From a checkpoint of a small mixture-of-experts model trained on Wikipedia: 32 squared ReLU neurons an expert.
Below are experts of layer 4 (counted from 0) of a mixture-of-experts language model. Rows are named up (a neuron's input weights, with its number) and show model dimensions 0-191. Each number is 128 + 24 x the weight over its row's rms, rounded and kept within 0 to 255.
Before each expert's rows: a language model's description of what the expert responds to; "comes after" lists some tokens at least twice as common just before its tokens as in all text. This comes from a sample of Wikipedia text that the model never trained on. Tokens count by the router's weight.

# expert 40
It responds to: Spelled-out counts such as two, four, several, few, further, and non-initial digits in numbers, tens of thirty-six, ninety.
comes after: "1", "2", "3", "0", "5", "4"
up0 [114 102 110 117 124 134 115 130 146  72 108 130 164 114 120 142 131 133 154 130 129 126  98 162 122 120 154  93 139 110 126  89 164 135 115 135 105 181 157 136 109 135 122 121 120 125 143 132 177  98 143  75 146 206 154 141 111 114 109 130  84 105 142 142 126 123  79 110  94 151 127 168 142 130 103 156 121 188 141 146 137 119 109 111  67 177 156 130 139 106 135 153 155 161 130 171 139 102 169 101 113 167 102 124 134 157 131 161 140 102 152 122 149 135 161 136 129 132 110 175  99 164 138 154 158 101 112 124 141 116  86 137 128 101 128 146 153 125 106 139 143 107 164 102  98 127 120 122 145 129 144  74 113 157 150  99 120 143 142  83 135 125  84 150 139 149 141 120 127 143 101 153 103 120  96 139 169 118 152 116  97 113 132 141 137 113 122 170 110 143 149 130]

# expert 41
It responds to: Time nouns such as year, time, day, century, months, season, often after at, in, over, plus sentence-initial However and digits ending years.
comes after: " the", " in", " his", " this", " In", " a"
up0 [115 105 112 119 117 144 134 160 185 133 116 112 137  83  97 123 115 115 135  75 151 149 100 112  93 132 103 133  92 156 135 127 178  96 143 136 135 141 177 125 132 144 150 148 129 122 112 101 126 100 113 147  81 134 118 136 151 156 110 161 138 152 133 147 127 148 153 136 129 131 144 124 159 133 152 105 155 109 173 157  88  85  99 140  91 146 112 101 105  85 132 147  79 152 110 126 150 144 126 121  94 169 138 138 149 116 139  87 126  87 126  81 154 142  80 113 130 130 101 158 178  96 113 131 109 108 160 111 120 156 119 143 132 137 130 129 152 138  92 113 119 135 113 169 116 108  95 117 138 143 147  99  92 135  91 107 102 127 141 121  89 123 134  97  90 141 143 103  90 103 127 112 155 110  97  75  99 130 128 111 110 185  86 107 114 131 151 119  95 123 142 107]

# expert 27
It responds to: Words right after the or a that open a noun phrase, such as this, new, small, same, other, tiny.
comes after: " the", " a", " an", " his", " The", "'s"
up1 [127 138 121  95 104 128 163  83 151  78 144 176 103 141 184 129  97  96 120 148 145 126 125 103 137 146 129 140 137 113 147 107 136 153 131 149 160 125 137 175  90 145 113 179 120 132 106 117 110  89 127 119 143 138 132 126  62 138 129 167 121  99 137  67 162 155  64 154 154 145 153 131 126  99 118 148 124 133 103 112 167 126 132 107 120 106 112 166 132 161  68  99  92 108 129 132 128 144 121  89 132 128 128 118 120  93 128  93 118 126 159 120 115  85 139 120 133 119 162 146 159  80 114 136 135 137  89 136 142 114 123 129 117  77 103 131 132 138 104 123 112 108 144 146  86 100 141 101 148 107 107 144 141 122 189 157 114 106 129 143 129 121 161 153 128 116 125 148 121 128  78 145 121 119 153 104 141  92 104 109 159  93 142 122 102 104 112 142 147 155 130  96]